Experts of a small language model.
Size: 8 layers, width 256, vocabulary 4096, 36.1M parameters.
Experts: 64 ReGLU neurons an expert, 6 picks a token, a shared expert of 64 neurons.
Training: a variant of Muon for the experts, 6030 steps.
Below are experts of layer 4 (counted from 0) of a mixture-of-experts language model. Rows are named router (the router's row for the expert), gate (a neuron's input weights, with its number), up (a neuron's input weights, with its number), down (a neuron's output weights, with its number) and show model dimensions 0-255. Each number is 50 + 15 x the weight over its row's rms, rounded and kept within 0 to 99.
Before each expert's rows: a language model's description of what the expert responds to; "gets" lists some tokens that make up at least twice as much of what it gets as of all text. This comes from a sample of Wikipedia text that the model never trained on. Tokens count by the router's weight.

# expert 36
Description: Lowercase-word first letters. Single leading consonants that begin a word split into pieces, such as f, p, t, b in Breakfast, sacred, touch.
gets: " F", " P", " B", " f", " C", " p"
router:38 83 45 62 27 76 68 44 48 38 60 27 58 25 40 61 32 48 61 38 59 71 12 54 51 27 33 75 62 74 41 44 33 69 35 36 47 38 54 51 55 41 41 43 66 43 64 54 83 36 81 57 86 58 60 54 30 35 61 46 58 79 81 56 47 40 47 36 43 40 61 40 39 40 69 52 66 41 49 77 62 43 47 51 46 52 27 65 32 54 30 83 61 61 67 27 35 45 72 53 40 50 32 51 57 42 64 57 50 77 62 57 27 42 74 39 64 50 52 51 38 74 56 26 45 50 30 52 54 52 48 50 33 32 45 48 64 40 47 36 36 76 65 31 43 48 55 65 36 61 63 68 23 34 45 62 32 74 43 53 48 55 51 70 57 56 49 63 30 46 19 33 69 53 52 31 29 67 43 64 58 38 23 78 36 76 57 72 33 30 48 60 78 52 51 46 62 61 56 42 51 39 55 50 36 39 44 48 65 24 32 52 43 51 27 36 59 47 39 48 68 46 42 44 68 63 36 64 44 92 18 53 57 48 58 62 33 74 70 37 24 47 76 61 58 73 68 32 37 56 37 45 57 35 24 68
gate0:39 60 39 35 19 47 61 63 55 54 48 50 45 49 22 69 54 56 46 71 35 56 55 35 81 61 43 51 50 68 86 47 48 58 51 80 46 50 27 54 61 36 68 46 34 34 54 07 53 66 57 45 65 64 46 49 51 24 67 29 38 80 37 57 37 30 71 47 74 28 89 21 37 55 49 56 44 31 73 36 47 33 29 58 57 42 29 46 27 71 63 46 37 72 32 62 55 58 46 48 55 49 29 51 57 40 44 63 72 34 52 53 18 45 63 55 36 61 32 51 48 45 50 45 17 41 76 62 49 52 46 39 53 40 25 42 86 39 20 51 38 77 62 37 32 33 46 43 55 75 35 57 49 64 45 53 58 36 31 24 59 77 35 67 20 88 40 44 63 36 26 70 58 25 31 77 59 49 55 64 72 45 46 59 41 30 49 56 53 36 41 35 38 72 39 49 40 47 75 42 55 39 65 36 37 65 32 54 41 47 73 44 68 22 53 40 45 57 67 47 63 37 48 63 52 46 64 39 44 66 70 55 85 69 50 39 68 42 45 38 65 53 38 67 69 56 53 47 34 25 51 54 45 64 55 59
up0:38 37 69 69 47 60 57 46 16 27 35 43 48 64 46 66 43 53 68 26 55 47 45 31 49 63 61 88 60 38 43 30 69 63 40 42 56 59 72 35 51 61 76 23 51 42 58 51 62 52 62 57 46 42 58 60 54 37 40 58 55 75 70 47 49 30 55 56 48 30 52 44 23 43 70 25 53 41 58 57 71 68 94 70 68 55 48 54 57 67 56 74 75 55 46 36 77 48 47 20 27 70 54 60 46 38 41 55 59 62 38 67 57 57 44 24 41 56 47 46 50 39 14 63 34 54 43 60 53 33 40 51 63 52 48 44 36 42 37 42 40 66 65 44 46 66 73 50 23 28 61 58 26 45 32 52 27 45 67 32 31 47 63 70 39 70 57 49 36 39 44 57 54 65 41 65 68 47 38 44 52 27 58 51 50 77 54 29 54 56 64 43 66 31 63 56 64 27 32 62 27 46 58 33 55 48 79 68 59 61 54 20 49 60 15 42 38 80 61 48 66 27 15 27 51 28 45 42 26 43 24 49 46 74 51 45 75 59 78 45 31 19 85 37 28 56 40 75 44 44 56 52 59 35 44 36
down0:60 22 44 33 49 53 44 25 56 56 32 54 47 48 32 51 54 63 28 30 22 42 58 52 53 57 28 58 66 74 39 58 38 87 47 77 45 65 49 09 61 58 65 40 63 71 45 57 45 56 39 39 35 63 82 52 43 47 34 86 56 35 41 44 42 47 50 25 57 56 54 28 38 83 64 55 48 32 44 35 69 70 42 38 12 58 55 66 64 66 08 74 64 64 36 50 56 40 76 39 70 49 42 80 84 52 63 35 58 57 57 51 71 56 66 46 39 61 54 40 47 60 38 43 42 30 48 22 55 57 70 53 29 25 73 59 27 54 29 26 15 65 37 57 52 54 38 48 40 67 42 61 45 24 48 75 40 54 41 84 51 37 56 56 79 59 50 61 68 47 49 54 61 49 27 71 58 42 21 46 45 81 49 52 26 25 44 47 44 46 50 37 47 41 49 42 35 55 28 60 59 69 09 53 50 54 65 31 66 63 73 35 31 37 53 38 74 41 58 55 54 31 61 39 48 61 68 57 30 48 36 36 48 35 55 58 61 49 80 40 28 43 46 38 46 55 42 34 57 48 40 67 59 56 61 52

# expert 32
Description: Foreign-language word starts. Short lowercase word starts in foreign phrases and names (de, le, sh, d), Japanese kana bytes in titles, and Latin species epithets.
gets: " d", " s", "z", " c", " g", " de"
router:46 49 46 55 43 48 61 31 44 55 51 46 27 36 55 62 51 60 12 85 69 54 30 40 73 52 09 77 49 50 51 36 84 66 44 57 79 40 43 68 66 72 50 41 63 60 53 38 34 51 39 55 22 46 47 33 46 33 58 47 51 52 90 43 19 46 45 39 61 54 67 33 41 32 68 14 04 64 59 62 52 52 73 23 43 33 38 41 25 66 32 56 41 76 44 49 80 43 75 42 35 45 54 45 75 46 48 45 50 51 42 56 17 70 46 60 29 49 71 54 60 54 52 38 51 52 30 58 64 67 73 60 44 35 30 36 37 38 51 70 40 56 45 48 49 40 41 51 51 55 59 71 54 29 50 57 19 43 62 36 67 44 41 78 41 50 70 40 47 18 40 64 65 57 55 34 39 54 45 78 56 41 01 39 53 27 44 67 46 39 47 66 52 52 48 41 75 55 07 40 31 51 63 41 45 53 39 32 27 54 25 49 83 67 32 65 54 63 40 35 62 56 48 45 43 66 35 65 49 53 55 60 57 63 42 51 27 73 62 51 53 40 64 38 40 46 64 66 49 61 46 33 52 60 41 44
gate0:62 58 19 71 44 18 33 39 31 72 63 42 58 72 73 54 52 56 48 76 49 69 52 45 69 51 63 65 40 50 69 52 67 35 62 29 68 80 58 52 67 48 68 21 63 52 60 39 65 68 40 69 58 51 20 62 51 50 68 65 72 63 54 40 27 44 50 32 63 64 42 71 57 49 51 08 39 46 86 59 31 52 59 40 33 47 33 44 78 45 63 50 45 18 52 69 40 87 33 46 38 75 73 52 47 67 22 56 49 59 56 43 38 57 33 45 48 39 43 50 53 33 29 71 32 66 22 46 36 55 76 58 23 64 26 79 45 60 37 63 60 51 30 48 24 54 60 60 47 45 51 38 68 57 61 55 36 57 47 62 54 47 57 70 48 36 51 23 75 77 27 48 53 47 47 60 47 58 38 47 61 55 54 86 40 74 63 48 74 44 30 41 73 52 49 46 51 32 41 41 80 54 47 59 32 59 56 23 48 37 34 42 47 57 45 44 54 84 42 60 56 32 51 52 56 27 36 63 62 44 72 59 33 50 87 44 68 22 30 30 61 44 69 41 54 62 39 67 28 56 36 48 65 54 50 49
up0:42 37 46 47 40 64 59 57 50 49 52 66 66 44 70 39 59 72 37 59 66 80 45 44 66 46 44 70 44 46 46 42 61 52 60 52 45 52 30 53 57 64 33 39 47 47 43 45 70 34 16 36 75 40 26 35 71 54 58 35 69 49 50 36 55 40 58 40 45 60 47 64 49 40 42 55 90 56 42 26 51 71 23 57 68 28 36 40 55 52 49 52 55 53 40 47 66 45 45 45 41 80 88 42 11 67 46 29 55 45 47 61 69 83 38 21 56 30 44 39 40 51 48 48 28 62 63 86 74 34 55 42 27 70 53 16 59 38 33 52 82 26 52 54 32 43 41 49 42 34 40 24 42 58 21 72 51 31 68 50 56 45 60 39 76 44 76 52 51 37 67 56 35 45 73 77 46 42 70 40 56 45 14 51 49 48 37 44 46 37 69 15 44 50 01 82 47 45 51 44 72 53 39 45 65 62 44 48 74 32 42 69 65 62 25 71 57 65 39 29 47 45 46 54 57 56 25 31 48 46 70 59 27 57 44 43 53 48 42 46 65 32 72 71 37 57 41 56 51 54 80 72 34 48 52 32
down0:50 31 20 42 43 34 49 67 31 41 55 50 68 31 69 57 40 51 28 53 55 43 52 59 66 41 46 45 28 41 55 66 72 53 24 54 39 44 35 24 52 86 46 54 60 13 50 17 45 54 44 26 24 50 32 53 34 61 40 17 47 44 46 34 45 52 77 42 75 69 40 26 50 43 61 26 44 71 53 44 66 42 34 55 34 29 43 28 57 19 82 37 51 32 40 43 30 49 53 78 68 47 64 49 57 34 23 49 61 24 64 33 49 63 29 30 47 28 42 27 56 65 52 25 40 66 27 84 48 46 82 58 51 58 61 49 61 27 45 73 43 39 40 43 53 44 23 55 57 49 47 37 78 52 55 21 26 42 34 10 40 59 37 55 74 47 46 40 46 41 44 69 64 53 58 50 57 56 55 55 59 40 41 40 48 61 53 44 60 48 36 16 71 45 44 52 30 56 42 52 36 63 56 33 55 41 41 31 50 63 66 44 63 73 41 78 57 44 63 57 39 74 47 42 76 45 34 62 38 54 49 37 57 80 54 56 60 62 67 46 86 57 74 49 67 32 37 80 25 66 52 43 55 56 37 36

# expert 22
Description: Structure markers, labels. Line-start dashes and pipes, label colons ending infobox field names (ZIP code:, Born:, Total:), and "the" before a following name.
gets: "-", "|", " the", " |", ":", "="
router:46 28 64 41 43 11 58 70 56 53 70 27 47 59 19 75 46 48 72 51 53 39 32 61 49 37 34 44 42 47 47 60 60 48 37 49 50 60 58 63 59 53 38 47 64 65 46 22 59 42 50 27 71 31 43 34 74 43 72 58 66 51 39 40 54 46 42 50 37 48 42 51 42 52 28 39 58 58 27 70 54 55 70 57 71 21 72 38 65 68 43 40 71 44 96 58 45 53 51 61 64 27 38 65 65 56 54 67 70 42 47 38 49 46 51 31 36 50 77 58 53 63 63 19 54 47 70 26 37 26 77 59 70 58 56 55 64 55 62 34 59 12 37 58 21 56 73 33 47 69 38 44 58 30 62 46 55 17 29 66 30 41 68 33 45 52 31 69 47 51 40 57 51 41 46 51 27 52 58 22 48 54 40 45 36 59 43 44 65 71 60 54 45 41 75 69 73 28 42 93 54 44 23 50 66 60 52 76 26 76 57 56 46 39 49 38 41 72 61 35 43 44 48 33 50 32 45 34 39 56 17 39 51 69 30 69 58 78 69 47 55 61 36 45 58 29 71 49 09 43 60 31 59 52 39 65
gate0:41 52 48 24 44 58 32 56 23 37 73 50 62 49 92 55 59 76 49 40 31 42 41 29 77 47 68 52 78 54 57 57 52 36 43 33 54 62 44 65 30 51 58 67 64 38 47 65 52 38 50 49 66 32 35 37 64 57 57 34 42 47 67 44 41 28 29 38 52 33 34 48 46 49 50 38 53 44 79 38 65 24 31 76 52 33 64 62 52 41 51 80 33 73 69 37 23 67 58 62 59 41 35 17 57 33 70 30 62 35 35 27 65 49 21 36 34 56 62 73 53 46 53 60 51 65 63 37 52 53 50 47 35 57 51 70 54 49 57 77 35 37 52 45 47 74 71 52 64 55 40 31 63 36 21 70 34 94 50 37 71 58 12 29 68 75 27 37 68 54 62 33 47 44 41 43 68 65 52 68 25 69 39 72 47 48 42 39 43 45 35 30 64 70 45 33 43 72 50 48 52 57 45 46 47 46 54 32 73 43 48 47 82 19 50 62 21 61 52 32 42 74 43 22 80 66 67 51 59 37 54 67 49 53 62 49 59 62 74 35 62 56 49 77 54 57 50 59 40 50 52 64 23 63 41 56
up0:78 63 55 34 34 48 38 29 40 42 62 33 54 47 59 63 48 53 70 73 46 52 54 47 47 39 44 52 42 53 63 61 57 65 15 61 56 44 51 85 48 41 64 29 79 54 51 50 77 50 57 60 53 81 67 40 42 25 44 72 49 55 49 67 41 63 43 34 48 37 41 44 41 73 41 93 65 64 75 35 40 39 66 39 39 22 50 58 51 57 78 66 46 39 68 51 46 56 62 85 39 42 70 46 10 40 53 58 51 63 53 60 58 70 56 56 22 48 55 59 61 42 72 38 37 34 36 26 69 57 60 35 51 61 33 52 67 58 48 24 58 41 50 65 62 44 59 49 48 21 38 28 35 57 45 55 34 48 63 38 78 48 38 58 51 99 57 57 59 42 41 65 54 76 38 66 65 52 31 51 31 50 63 36 24 57 47 36 83 65 59 50 69 49 21 61 57 26 50 72 66 71 62 36 67 57 81 47 76 45 38 30 65 41 60 55 21 80 66 46 67 38 48 57 51 43 15 42 67 29 79 36 40 65 66 56 49 41 55 62 64 41 28 43 41 43 49 65 57 46 60 66 26 46 61 68
down0:48 62 72 53 84 59 53 28 77 74 51 71 37 33 43 84 72 59 49 09 54 18 31 60 57 33 50 40 62 56 32 62 62 36 27 56 46 31 14 45 53 40 34 50 51 45 42 76 32 44 55 45 59 35 19 31 37 51 39 29 12 57 22 35 18 66 55 26 25 54 56 51 65 32 59 44 47 37 42 46 62 57 42 31 55 64 56 49 50 06 55 59 58 59 63 38 56 49 61 43 63 63 48 51 42 38 50 59 68 53 38 75 42 63 34 49 60 62 58 36 52 41 54 72 44 59 51 74 45 37 54 39 61 86 43 30 50 39 41 39 68 32 61 40 34 64 42 55 28 36 51 52 48 69 34 50 64 66 51 39 24 67 47 41 34 68 63 35 56 40 66 54 69 29 37 53 33 52 13 36 18 28 11 43 68 37 46 49 41 44 54 28 51 39 43 56 53 38 50 69 50 58 22 59 43 61 46 76 79 41 25 43 50 41 50 42 40 57 46 55 50 32 24 37 51 63 63 46 33 54 64 36 64 50 39 49 40 32 64 44 43 69 50 58 39 77 51 48 59 47 50 65 18 73 69 36